Experts of a small language model.
Size: vocabulary 22638, 99M parameters.
Below are experts of layer 5 (counted from 0) of a mixture-of-experts language model. Rows are named router (the router's row for the expert), up (a neuron's input weights, with its number), down (a neuron's output weights, with its number) and show model dimensions 64-95. Each number is 128 + 24 x the weight over its row's rms, rounded and kept within 0 to 255. Numbers have three digits each.
Before each expert's rows: a language model's description of what the expert responds to; "mostly gets" lists some tokens that are sent to it at least half of the time. This comes from a sample of Wikipedia text that the model never trained on.

# expert 63
First lowercase pieces of common verbs and words split into subwords, after to, and, is, such as f|anned, d|iminished, fasc|inated.
mostly gets: " st", " res", " rel", " cl", " could", " sc"
router:112072126174145115121143152109168135153088130138128127086088099146119121150133108085109129153125
up0:152125129079137113129155118157232149088170134113177099148092148119139123102123140122149125116147
down0:143142099105109123175127098130131126111143084138126152112119119222151095108071153127126075159107
up1:162124108125138147138114130166126182110118072131117113102133112138120125161158116120116123132164
down1:150112116121157095149146165083105151100093111151096140153136099100151118170107145132137148132165
up2:138164127141163116135116155095123134144105130102133131131159158153140132107109148143125133140121
down2:160117113100098135111167161100123153110138095121127109142126158128106133108139127139106119074067
up3:131128140125137125120167143103097065147147146122122101097118127107112136124134092148110159135086
down3:149147088152115126156141128121136091180104145127106121095131096138102074148113168097170122117126
up4:160145148133127154097161117114132131144130135135114170130124122164188151115144128161137170126122
down4:146104105125121114075127102114159148132108158152146122129167092167137149152117170185166091119122
up5:131145112134148150113153121161097139119059114153131088150084137110137126156108125136148125115123
down5:104129117131138144124142097140103118160132172124115134105122169148116125122126129127170149088128
up6:108118169141160116119086143143115136140142115140119133122111107144127142167110153103127145150165
down6:090110145121145139134112135132130138106129182111130114102090096146130134102121131128106155156129
up7:122151097170090140127083166143089139108156132109149112137116133141133137154096119141155126115088
down7:132150127125093161151109147093167125119135123125105137149134138158126165140126156123141118135129
up8:127124127128140154137104086106100107143141078116146111106140072120149136159135098074146124120140
down8:128115145098107137160066123123136135123113092136128103122139154125172101085156132116117117149106
up9:154111135136144143123113122098111146177147101138112088110108086151099122144126123094134109107108
down9:139119128113140105107150103121137154170100119143125104145141121116103142137149163124104113145093
up10:125120089141161158164140113166119115164154079128119117139116077132069125137169103107098129167080
down10:149106146126150121114168053174126086134121129151083143144130112150159084129104119148100115115139
up11:177102111132175149134120131118117125167119112125136166137126112127096160107129110103105157121156
down11:117101169162148146103148145111115164144127117099165171119110167155140162125139107148135071159120
up12:140127135148137134124170134145143105145105121115149093141113126122162155150092104099110132115122
down12:114104179144137148098167148112126141106199100162136141132122137154116119132122103100109188162132
up13:129132122165157131099122140136139120128163145117164155146133132114130128084126124129057139155139
down13:141163128163120128139132168148131159164147070100156113137110143112117089102101153127114131096126
up14:099155109147088068138080155162136143107101107141097115159100172162141141134116160108148149099120
down14:117112131134145127143104157155149103115119123103137126140143119119106138161084151143120142118170
up15:137143165097090128169128108143088162136149135143116163164089115136095112134118102091162091086124
down15:168114161156155085125161100156120120106115119121097160188098098081125087136103100065152096107113
up16:106087056132136140110115119134142115158173140108100111050135127147119147110137153127147133125108
down16:082127116125113135126095121110090146054171153127074127117113144143140162112112159152118139117123
up17:144147146120133104127076109122143127187118135126149104142107101107113115109146140134115114128155
down17:138143173143138092108101104114126131132145130184127107145132169125144111090141139150137148135137
up18:092123128099092117164138146120130134145102157118117069122115130100086174165150123129131163125140
down18:116126105164118091121125140154148110131137136122110142127110135091134154143108129125113121152138
up19:128159128110161158130171160168153097080154099129161137108095112105153113156130126137105130092150
down19:106145112112169131085122122147191154117140175119112098154110100170101121115116090163125108142128
up20:140141137133120109161157097122117123169112119123125179156164124149133160141120123104121105139082
down20:142147132105147097154099114113133123116153134114125100187170137177153136110122131128066098123111
up21:174145116103141139174174174125123109124126131141172075111148097107143112103169147109122122072146
down21:152134102101177126164121120130106124134109093116138115114104091141115095136154141110136177094123
up22:122163066141102127113123136123162104159115139097136150140126093145122127117150134134123148147100
down22:123116140135084124143132116093145130135120146115127160175088125148109136183148108113131118111139
up23:133145151157143113132122125171164077125162138057157126156144111124139157118149121100145107138143
down23:117117156103112160109137100128115102121127106106114138116108190117132091107128134162136124154126
up24:119179141128176116134100115119149068149168129133173144092150071164095144116122166122113151148118
down24:121146135133139109105113134135131084119143140121143091137122117135109116123162109131119128117106
up25:146134109133086152160095123168108166094083143127150150094117153160107140138122119153108119140103
down25:147120114157101163109158089142112131131116182109146128088148143137122123113108135143181149047124
up26:094104088172134129107145118121081098166153135151138140116121078093107128170158086128144156146123
down26:120128156102176154130136076079118154146078092147123148140122102132190128142161125170138131102145
up27:133101182146111131137117145158115115125102133105146081103137096138098169147143156136124105125121
down27:154097149169147142125092130162102144110116103112160162177138130158124072095122118135065144133129
up28:131146141121125110134111144089162148161116167099177163087164148166117072141119141154125156110146
down28:164130137139095121124121156128102142143125105126143118079171177143120100164128122183111124132091

# expert 29
Prepositions and direction words for location or movement in geographic or route descriptions, such as at, beneath, along, north of.
mostly gets: " at", " under", " north", " during", " west", " near"
router:122119140143125100111148152109099182098148133109125125116127109123162125137091136091113081139127
up0:130121129136112121131122120122128143116116172139132106084138140117102126125138103136214127107168
down0:163160111094157096125119119125080171140104109113120144129102135154156131115104122115133104110134
up1:145075160134114108107135152141116140107167159141114122168147138129129142154131132150121128142182
down1:133104165107101100166127135126105137156136127125142125140163105138108124134090165115115130143170
up2:111139100102144164123103123122116154159159151154117079114154154118150135118117145122086129140124
down2:123101217135153092127130132168116131138100137153158144108075093109104107135098105130150112125164
up3:116123127144080080123162124144102113119113135139109097122112165144165152108165110102164123107151
down3:199105133148129127139141122155104139106127106082127122123103138136131150092104072171108139126131
up4:108156096094092119147137119133133141155091135131124122162150089109097109126095120141154132141077
down4:147166133141100086174138119094109099147156113093134117086150113141180111122099129093109114108114
up5:135139106118142125150142106134135151112139114105132125137097087170148084138123126118132156117149
down5:153099108166101093134134151133160106114167115113127065118098136151153121144106121149141153159143
up6:150150133104181118135163131157142149098175126119114138169126109160116142117119123100121109129135
down6:134148111150124163143134179140120095120161120141149166126099137126141117124122131156135162138118
up7:176096120157118120130150133121107133122141156145129096147132140118120135152134146106157120065124
down7:124139114121139126062095094131156113131169146167122148103131174120153170112164102132114156138135
up8:165115083149057109121152139127086163140133154113109124113136093110161129139115108087083126113104
down8:069144141115146134132091111128141120111115099144132129155105160152133109122154169192147124107123
up9:132078125133183151160145132078143121136143135065108073125125136104124129089136121127134094184126
down9:141108160150119118133140133104160128127151104115135122107078109119136108126112173168123111088115
up10:120127119136106121114100149123129143174086148145128095123133143133137098160100126101133104130155
down10:159114095122070077135160099119141131144139147129094109091118151146045114150101136129127125131108
up11:157145115127125118085119104137097125081104126123148099132124131122093142124127150124148129136150
down11:135159154132135109118134131167128112125120108174133121123116184125068131135080113104125112131122
up12:170140104172083123121133126091163137126147132123162105149115119116140180122124131112117127124141
down12:107122168138117068159116110082148138078119175079109152156137137114121128038147151130129117115073
up13:127122146103150152093125152148167115144131141137147138137163114166113156104109099116159087115097
down13:090129128136103144129143151151159095144104147151124129127133110129111105121081172148158137104145
up14:087112156133167153107173134165153150135126136166144151101137133109109114127153097151145106104116
down14:097157137167131121131099148132103145126147136136135142174091097156111148068157151178127148130140
up15:106168105126163118083145096147127108100127155111144099096141126146177155138126086127114155130146
down15:126097110108092121112138140137161105170138130109125139156092170119118128104126117146116110123140
up16:104118112146109089119125131109126135123115135155095092090068157165187113139134091141103128129085
down16:113172110143141105082147112130146127145158160150149140077094116117126110133121086105127179109124
up17:133146108128122121090143098096145148105143102126144130113131133156156119113138102124116144138142
down17:107117120112109094135130106101103143125102139103101144142070171137131135113117170123150091127159
up18:139151134125111139145170125159128157149144163167152129134142143159100156152124109188137138127133
down18:105123145162202142154158140121079153112113131112123117130146120127134113133205100128127118142144
up19:128069166149112122145103159107082140146129123081181147130118094105164091140145171126121125143141
down19:163127162168159125151111156094124110087137101114158140147082147170147128171153122126101148156125
up20:084120121115113085123124142118126110112134125130111109136122133142157119153156120090080115124145
down20:111133125146118163146134096120106119114093107179137116118100130117131122165135129147099132116125
up21:152112112179133134098150099139125132103103098154141094117128133117128150122113131122114118133126
down21:148109128165158097137130131144111117132129098114119146148148150143138100130097128098135164150109
up22:163137100142155114106172124098139109108133118150141127156106136159161103131075119133113121156147
down22:138118124119135095120155116141116170137140152102077118165119156084149141140084089075119137153168
up23:163133123097069154122108116086135157116090115129108093097146069119137072104117133077151120146162
down23:154102162092154120140141175138158156148107131179136111167118175158157108145143144108117164077077
up24:126150120101127133152134172134152135073183112135108151181118171108117112114106110113139147102103
down24:098105152150135093135144127127092135113120096194116116189128145106126107124130121134122094120138
up25:149143166124084109150118093136139134124137137127152131106121139139129147126165124106158128140130
down25:146120158097104111193148140154130110129141117123064156157127091129115164101086103152125133132093
up26:141129094105149115100133150110119110140153159114155107105109175137123137161124138110131110100150
down26:123088147167154125124149141140160164098106082179170149140151140177124148106125103155147102104089
up27:129090134108084170121099143116138127148144162133121183110153134133168160102084138063129122135138
down27:105194112133137131116125143083124130131160141137104114098132120133124089099103138163132102120151
up28:118103110105133082124111165170114102087111121167118148131128104107141121181104139093100179110130
down28:124147156119188118126175136147170102121147116104125134089117097150132152140124150140094148154127

# expert 20
Prepositions and openings of institution names in biographies: University of, Department of, Ministry of, at, and first letters like W-aseda.
mostly gets: " University of", " at the University of", " Department of", " president of the", " Ministry of", " Institute of"
router:144104143094151139138121112116122078133129125143150135100114178112170112144137150148144120130121
up0:140122040147133096107093124138113104129151116123150104116077168102155138108081154161078144079092
down0:144168093147136121168135118137098143120148157145133107096138153127147107120151156123121105105099
up1:165113132075125168161137133134132124131118133179129107158144159151125130136142132149182068128170
down1:119129178137152172135149132163113125159121094108100134136117118146129156136195116100136161112118
up2:119082107133159160176090096137132099109080146108159121115109155108108104148160151186104120105127
down2:098096119117128130118104177146152140181067099137126146153109102165135120102124118164117118131081
up3:124190167116121133160130100117084148103160119136163103175133142147153064160129141165153125118113
down3:091144095105128163115138142114116119121214133147129125141131149117131129122136108093139118119150
up4:162060135070133132120130129108132162156121121111139154138151134144159156124143141106155108102153
down4:159161120108112128121158113129151103120102157086158154098136125166101126119134119119147121106128
up5:179110142106154120137142123099064125116116158125133118115104108155157151109157147139140127114116
down5:102139147167150101115115111172169155100136114102117121062127114116143148120109110141141149082143
up6:124166142147143121190111130124089127125132106112119114136093113121134108114147133103152130157147
down6:122129144177103066133103123133099127080130150159208141088129152161088113128135136108148122097120
up7:103084145094164148139097124149112171146113167132147176133115143117123141149134094153121134158167
down7:108117155115139143113096137121126115096117099131128174164120151089128083109118150107135117139154
up8:126124122129109111153084132121134121095168137132147135145149141094092123111115149159112125082086
down8:137168119123153116115107183170148124138143119119121089121118114119121105153134146097095123129121
up9:164121097102131167146113076110091140091162086125146133109083130136139116180085130130118098091150
down9:108104139100121113126064149099096161126132128138105147171128131134158095110097119147116128148140
up10:121119139092107094111108119159117130137100202144129139092159130123126111122129147136071097113160
down10:107152112123115151147142140093118154137127129123151134113142132111140153164177119157122140141150
up11:132120152090122141137133113126154107099114100092102137143126120120141131146116148197128136110140
down11:158145114113116144175130151090121126133099139105135139163140110129122118091124111114079101128116
up12:147114104087127139098164142114172128165194152139122116147115144116128128163083130129148120132107
down12:138141101119148159062129108128142104139143135089120112121106147101155154110173117110123172100138
up13:155108123148104128130162113128080114155128097107135158145102171121156125162181118112169120107093
down13:105146135089115103157180143128083114142141164154146124143146182170121112132148143097140136110127
up14:111114135086168140087151151135163116167134142151127152138133144125144164141153152140145114157118
down14:140140149154107141157128157173090175104112122158097167124077081146146159123105172048116104128132
up15:176190176113140106124132126090130116129117142120132134130094088143109155102099123086095097101118
down15:138094150180113130140146103115150092088089113135148099114153108146113123142117143167151136082137
up16:180119116125112143126109132141105109137143090137147144115117135109139167158119103096117114174136
down16:122138101111141123133113130100150116131136164134142113114128119143150062158096092144146104093084
up17:105133104130114133129128108139104105126156106155170131155165114103165125127094127121153149173153
down17:054097142109146215172150134116138088106093128122135112132112142128126135104155083148132168111147
up18:119132155116141126131121182124143064160119099145119126090176111141142099147113141123143123100098
down18:151106140135149140134129170119088174115145126077131117109131139112118145129086154068141100145132
up19:107131122131137086078136139120130154145123143134143109097143192105130128136141165124179156135166
down19:123146093127109156120109098128117131127130119108141157153094119128109132123139096141134114139142
up20:141121128117125155160111128104128132116141064156127102137199134159114119136122177122148138102163
down20:154149183144115129193180121090126085139125115111175140145182093121150114141138136133104094140140
up21:142097085075180105112140158142145132095183116111138133128106135128167139139141101178086125097115
down21:154137141168161118133137156085154162115120106129172131146176139115080150096102128124157097141126
up22:120125126158142146074125161127186157103126090091135154157106129106146119102144143128126165119085
down22:062124143153124086125152129112131132097102138161075111125121103167102133151115147113151103130120
up23:125121112110145139146142138123149103130139172122102116118138169104096104138129087148109144115189
down23:143129118093103085171169105115112084154124107155079124128164165125151145161119142130160109092147
up24:142142108126121152148087117112135126123127143157112107096115130106142154141165148139112113158130
down24:158130153135101116116113157123104138135152162155153150116119114136179134121127148159134134187159
up25:132140171098136135135093117132150129087111161118105124122141126158107137108112145155129127120074
down25:148156112166132155071143073126106134154073138110148135129124077124138147126110107112114111088120
up26:145118122162135166095121111110113117163113155160149164115135129144133134129165157108111114150144
down26:127128105127146140134128070106155154141127135174119149148136179149141149144142133104137123139133
up27:107118110120165131115118136133144202165153119106121081119181109155145119140163152144114138095106
down27:126136120121163122114138090115140144148128148120131143172137087144169153133082148095167142137146
up28:126108139163146117129092136113106085142152150104191149096149156122117115145136124134115155110099
down28:115140117150133145140082141112143142127163159116121119138169080116098124141105130088111161117136

# expert 31
Words about armies, wars and nationalities after of the or the, such as military, German, Army, Bol(sheviks), Luft(streitkräfte).
mostly gets: " military", " Army", " army", " German", " Russian", " war"
router:139137119100154155140128155105078098076163064121169122124078098112104140118130115133087127109131
up0:116141113140151131177127186107122129114130098087160125093119124138108160099127160121118158079119
down0:133088145140110107136140180113135101094100125128126100142091115165104125110114148108104089106108
up1:171119127141146135122124147130089136127161138147139146139101144135121127130134144080173125113100
down1:103151112135121105104111108111171114145111158115110136121148136108110135125151142123093174140133
up2:147112103092126153141162164112163082166184160125124083151074139114060124145139158113079136141121
down2:122108149161168117192141149161121089119128160164110160113171167160115096165130170125179134115136
up3:167113186098113178085080092136091128119134145151126145076144115146103155117101085124141126130084
down3:146108148129144182115157127141104125137110123164152151134130080162163105107111136142112155142073
up4:107100166132160140081130125159111163126145155186162132110126122134109131139162086120101134095109
down4:085115060112136128116107125154105132106143110147155140106142118083088127115144098164082113121104
up5:146153127148118139125112130094103153088084103124133129128136105136084139166170128124196114126150
down5:115102135096110188087144164075129135131068119127122131115143153109107089166147122148144112093131
up6:127155102118115105130129131126150096128150129092105127125104079126101152176131110105085103102124
down6:074156086147129083134139120173146109125111116100111078124120098114103127144122121113151118110165
up7:139117127127110142118104137099065102131158102137148139103145121094112105111135143162105151092130
down7:125147120112074100125134166145106158127088119115158121124136111134137088084089096115159098129118
up8:150144141112118112141156109093077134143164134102162117132125083138104129115112202125097127119123
down8:105164145126136057134121143107075170116119150112110131139120093125145121113115152156124139127142
up9:121078147158100122118070121115139110148121104103123108152121154124115160132109130127102124136126
down9:124090144122061134071143146124149141148135144130136165116148159118135104148116162108095141159167
up10:117156144119126149109151151139136143116169150093177105125091130095126132124129166160127147086114
down10:148163140142137119122103099162150133149070162065144106206173130161133135120090120095133114157112
up11:103162146115110164116065104135151140089135137138119084118139114159113122092122085133122132082093
down11:107130123134138152111164114112162119128149135175130167107075181181120119124174139101160111129126
up12:128099108135141113110129130118070146134105106136153160129131102140068145141162161124119149092164
down12:097116142115127103143181112196123124168114125136106110119149133106128161161154128118124123129146
up13:121148108112138160132092118161128146116125138133141109092112168112112137147105143093119117123153
down13:133129182104158129092137132120095119102152123116106131131158132164141151085134121172102120102155
up14:147140115088079137150129162088115135136142111124146102098115130135136112169128169148130146119121
down14:152112114135073103103125123143178151134116112132126136110143144135141159123092130154108122131119
up15:111131076123131109156154104109090180130122087115150131129157115127130125125132106148136141099160
down15:086136150138115114117170108096131164143128127089116106096127107144097120143083085119160127187146
up16:139129107102139166086139150111141116181167086137129136160122137144107134075165150097123093123138
down16:164105116081100107166143142136117102153153124167127131119134101151166131124162149066132147139112
up17:128089074121147141084170148120094102118138099076128119125118147144162118125102120153121153124164
down17:194094123134118157129128107120138069089151129130087160138150174118166124100091135139102161130153
up18:142122133116140114152152131118064110136103113102146089162101193140099133109122106134131140131151
down18:135131099124082124152122121095128119140107117141129131104085158109132122105097145098130132116131
up19:115138150131178109107123138143120057158145145170161111086126095136127126125123155146137116135153
down19:157114152155160106111142106145168091125160102152157096132138108134119097129144112180107168126120
up20:130108124074131149128144141121153125105151127116157132138138147083127136114107149102093128145109
down20:105080125093140160161144132134109138111145110111149155132129149151101123131138176126119144097141
up21:187104136096117144128153149162114145120130099130136133109146128121142158098101133085101137102079
down21:142141126144102144097148163165122176168100147157135124106138111133119160105117108110145140130117
up22:113159071119098117135124185080133088128141119122160118170147125119096122134074119098131128123128
down22:134081126101162143146157157114119091145157089137116099176109165148097162130129131145129114088107
up23:113119120139152131111153099161082141095141119085143132145141123134115126094106130117112092097091
down23:139103177107132130142117165128121169107161114127159115125134115132128156117131110133144156107121
up24:135132119094158185107123160127099144122125126121131115084098152135094144145118076123135153118095
down24:138151124149134160101098130129126083087137139105120133102121133138124125155127095103131091120097
up25:151117117128134193154127115086093086111122110096143143131094109129138092168110128120120106118152
down25:174145136125120134087142145166116079112119125113145137151122144158116154146101093172104146124175
up26:155110104129120118106128161129108148115132113161146127094115097144112152132134111093138125104138
down26:110110161118116095129114121136132145133113129133139109144071083150092145109166121138158122150128
up27:157128156105145146181125088152103130126157120105118111118112128144136138108131117133152108107139
down27:160126193144147091149103102148122128140139144137152125130094114108106127173125105163079133063104
up28:160086119127133147114115132106131099159158093103155112129146108126102135115135105095122145122104
down28:161109104134127181104114102150128105138116109129113173091125118097116139126155099139157133082101

# expert 38
Second word pieces right after a capital-letter start of personal or place names, often in tables: G-im-enez, G-ott-lieb, K-imber-ley.
mostly gets: " Ant", "tt", " | G", " | Ch", " Esp", " Gal"
router:146120109102095143097140162131083127095095066113108131063102120110164108127149106129121106142088
up0:098114137117142103108121116164119124129105135164139124117154138101151127074138123122137157126077
down0:133127138134138126141150101150090125099131106134123090106079130122131169107132155084141119174122
up1:173108113117087133112138114112078161158188100145152100072140099089121137102103102116105142147144
down1:122067134124120160145133147143123143131104108083140132141154109143127143097107151085096109136148
up2:111144096126114119092145096132071139111115103150120131103109131126090136119114136156132094152104
down2:105185132165076123111118123122094124110107108121147124087109135123092159164164164162119122103107
up3:135131109082106138161140115099156163163141162100177143101136159139119114133107110136166116136114
down3:107157077118104148127112141121162126126126174114131120098095175097114100099075135144150136131158
up4:149114124119110128144132107127140104130140135129137133142084123126123123096096138109088191062107
down4:134109162112136080133100138162161139144137124144130162161122124139142124106141151103115124105113
up5:148105086113099155133133173158146146103123136080135117064190162101101136147149088103137109125146
down5:133079110134153109134121115164115123142127126146103101115146128087093080091115116122142140176127
up6:130140172126091167124125102113126180104121107098146142109118158126115131165116096147089136129108
down6:124103154092119125152161122148161133116180144174100120134111139123152112105131136176098113125191
up7:115120125153099164160111122094105171143116126129132164106139132123167109180121164129117134148123
down7:071135120107107143157097107119111151094070130119190120136113117057117145147116158120087096126115
up8:069120156129124087112085114143114144179142108099102113079091145160123154123120072164118138130163
down8:113120129143141122112107146122140136147142117081117136139136093155137097173105105126165144127124
up9:129140131126128098141085128124137149098135111141150061078099162117162116111141156120167181161130
down9:117122113123120124137106138131151098124150123116134088113143098119125107089131120115170176178150
up10:133093092153152114132095142088117150114177107127089147144139152115158092117128153078089122118088
down10:108113123164143117103170136146114153093101087117161109103108094075134107137110182103120123107105
up11:114135110139083152110106125121118125147149098135156151109122114105143096101131146109155085096150
down11:113111131099129155097142159098148123127105106117123148122122111158158095118105130122141080159157
up12:195133129071069149117108164151118132089114129127086109105178122157136141098079193143121164099121
down12:138105141105145103140135121197085174113134149144158124126139106086119131137124180143097146115121
up13:153099097086133203143139118131148128149135111128068078097098142094152140108143148136140127079141
down13:141126092086119199104132107130164114101126090079103131111092105114160151134121132107179083117123
up14:140141103113143127126148137165099144159139102119124137149165095157094113100138142125107083113156
down14:114135148115110146147101176098116162123107119142108103094105119144143135150153124116118112152113
up15:119105081113145165080145148141138158128135092093153148168120116148121106156163104134094131159143
down15:088136162130137173146180138144117135134143118162125112154141126108087112094138104153141094135099
up16:140133088155129105117150122116131143123137119100086135103127141081177155156130112133114101141114
down16:120163144155099112144145143126146088128154182140106179128159114151084149090111153142122118170133
up17:133152137113162107061150125124115074149109111105119121123151143183105126122117123141133121090107
down17:121141122116093115121129102154113101127111085128145138104074148193134147133129092120140160120093
up18:156130127171136121092116121116140131136137141112093096099098152075121143129119131139124097116106
down18:114136103134133106108111085144140129134114115100091118139154132115150125088124132094112104153122
up19:139112096146138133086123098167108143133135111112171134124091109168124141139164090146157133135136
down19:135135105142137130160127129177158106140104147116159145151126127169113110157135148161129139142101
up20:127176160143137110101113151136127154117168127108136135099116089112117110135131122110145108151128
down20:105166128105157120130139160113098175148147120137139129125130118122168093127128139115142131146146
up21:193148152176097149125101176139161107099170086134139100069116135134140152099115131110085130105134
down21:171164125127092137151105194141150106134144095149143117131069133125124096138104081151114127160137
up22:173158134124083122115097156113150135102105130071113165123152082114157125146115101099089088133124
down22:174123162141094097119079158144159151133120109106118140116164108121143135122107117085089129173152
up23:126103084099153133121095124114101149138146163101131111070097085138126110138137150109153150103125
down23:143125154144100088121087089132117162123161154097120115158132109122120129108096105124176119148138
up24:127114124136113137131114148184122117127124130099145102098137155109173152090093109101118104138084
down24:107134159120118165139097140137150109083146088142172140142129171103173127125101123127140139111141
up25:149109156139105143109125160110099134134160150083115173116133090083115127147113133097091125141069
down25:114137123124144116112141142127127091145117147170094105093123160093093134122156112141117117149075
up26:107129119186113123090131116131160121156173181118100112117095099162128101123139131082105121112069
down26:135111154160148090139139086066144150164157160117132136168117113149126176107150131137150105129127
up27:153105153099164091149123145116118102120147134131113148121102190120134097129118119145105082108131
down27:101152142100125167099106164149093115078058091102173124086131118140157117151135109139125138125131
up28:124162065112159122154126144154142153110177143076116099113138129141085125164131151120102110116133
down28:100122129127154109156157137127117125148161139094163138100133121130093135160150121101135101159111

# expert 43
Head nouns or name pieces right after The or the, often titles and groups, such as The film, The Gang, The Ch(osen) One, town.
mostly gets: " The film", " latter", " Alliance", " king", " concept", " gang"
router:143142099085162143136173141109121153159146124133130150159170131101166113123093143135163148155155
up0:121163119121141147184133153129121112115126113087129130127117149153146193095108117105129124151127
down0:165133157148165131122124114172139125133127131108116151126108152168158150104125115088106141120119
up1:146168113141138130160138159089125132120100117122123145157141137107132135112151137116145114111125
down1:151157139131154131134158124096136174141140201112072150093138124089148125153152106114138121137120
up2:118102165112145136110156138144124120134146111141119148145125181092144127146113137138119142099133
down2:106133139161131133146157120115110142124128159099087103161127145179132133126106150126204117133129
up3:144120126133133131120162117117149093085145119159083139140136150095171126116101113117146108086113
down3:106105121162138095138141123149134112115149124109129147114156155109106107078141100124141110140093
up4:124097125119087107125113146142106113102179127135158109131170114143136108137111154171137131081106
down4:156089128123109117090137074141112106159152133180129107128120077117096093140145117129145108120093
up5:146090101167136158138149132170161103148132145141168114142120084149110193131148133189094122088133
down5:152114100166148157161085155149132112147141135113115150125114124148114122132175145164129140102112
up6:106090094163139156093119134132175114139173150122130116142132123127134115129096164124124096165121
down6:138109121131133124175114130164109119084109124122155108168101127131123126135123126174085111119108
up7:118161104146138095108132119096159127138098116139142147155150098154117131165129162155149133112138
down7:121141169114132122122161123193097164149126109089141162125126095168174102148127106122111139128175
up8:116133106124109109156129156136122129102085107177142149140141153114156175080128121141109062117116
down8:123142102186125140122128140113123111160135138132136167090094146135092161099109116154111119091114
up9:111132124147133148122126073091178159158144115155160144138118146137126146163119182111131161136161
down9:123150092081100150103152116089125103153106108146143108100076161140142105151144175101095109127109
up10:136119043121158099128127140131140104119155113109149157112150101130134126139126136179107109118108
down10:154071155164138110118119109108122138129135165123094141160133158123096150133071150114092111160136
up11:111123077129150095102151106094111111156158170127127163141135127152126115101115082125089136128110
down11:095116131151131149120113140137111128173124097139123151147132077173118157092097168131161120165147
up12:150134171124139104114128139112107153148160128135146099116109119117110102136113100102134149135123
down12:105098104093105122196143154103104095113123125105146156129159152108147115120126111145104112161125
up13:153143115099078157105085109136115112129129152065174139095126115127146161145083125107134089130152
down13:168122080179105132086111111109150145122090136155170112136167113078134127127088090126135117101191
up14:072130114160144114134104081150148124122138167120103149138096084118164093112156117116142099131115
down14:078100176106153090069122089169158129059171153107126100120127113056128116140109126113120112141130
up15:173134110150129153089179152131133129133174124115124108172100140119124138131101151131199092133142
down15:132131122094131118054117127157109145128133134142143114101105136119160141107155107179165148142114
up16:119191095145111106096105128163130145119131128139091139173127151087142131155139143107088156163130
down16:080140131128105124126142145095080168166157110105099170138157180113119172111082114170141087186165
up17:143153122133127106168108133101118153120111162080135105156091093090127147116145128116140111137103
down17:106144107138105141111130174141149164069127123105181136125119136110128159125129134170121104119135
up18:109101117155115117114110123150102112096125105117111105137094165113115115142139108123127145167133
down18:140116084107108139150128140127145150126158126168116139132126127130131122128115118071175106143134
up19:152128107104134129149140148142107148156155134151149154132182136094124132100164132127162151155118
down19:120122180126127144131125143114140121129178123136107106140150125145111107131104196106115162175148
up20:127167144091107160113116145111129105133114139133109090111150130104153094110173129167119099121104
down20:106134153150110151115102160157142134108135132163151139164120107121137140108140110155155132124118
up21:101161137147129110126130130187097123141114134157153132108168112083148201103110115104101134125126
down21:128119198102160130133137126136141149134140154122128174174109137111116138099142102101132136124127
up22:134138116129185128126112135151127126086148126148151110158123122114121122145114215136118146108145
down22:146153144118147146137133144131121127110078119111134141122118152104138106146113143159132096127151
up23:126128122100099125123120123097068113114142173129130116153128103165117124133088137106155135170146
down23:126122123177129131117103143155123150133099102119125113095078126136144100119194104113127128100086
up24:102136124120153097181111157124147142147090122133151148157121121144124125137161180111137140111142
down24:140143124107121134105161105164134132114106126148185129161127140141162113146094134109113141123094
up25:119150105122136121123166130066105141135123179115108085163138177167094141125131106124116165138140
down25:146147172157133125085123104118122150099133096128072120098157100158129102127135165126132133164111
up26:113098133152144136121145132155117160118099119145146145146138156113155140182113123099123163096121
down26:128138134117140088142176118169102104110115130153123143090108111111119132204133126098124150117121
up27:129077124120141142142146114138132154115106142096116173135145088115122141133157120152118106091143
down27:136147130174145125102122119140096160068116132097101161130128131159124153164148161128096134129098
up28:140123055134114132117104159164099118134164123142099119139112139166160115117145141143163137126116
down28:127130135169103178150089155139139144153144178140159139147106131188140142116170118138090150124119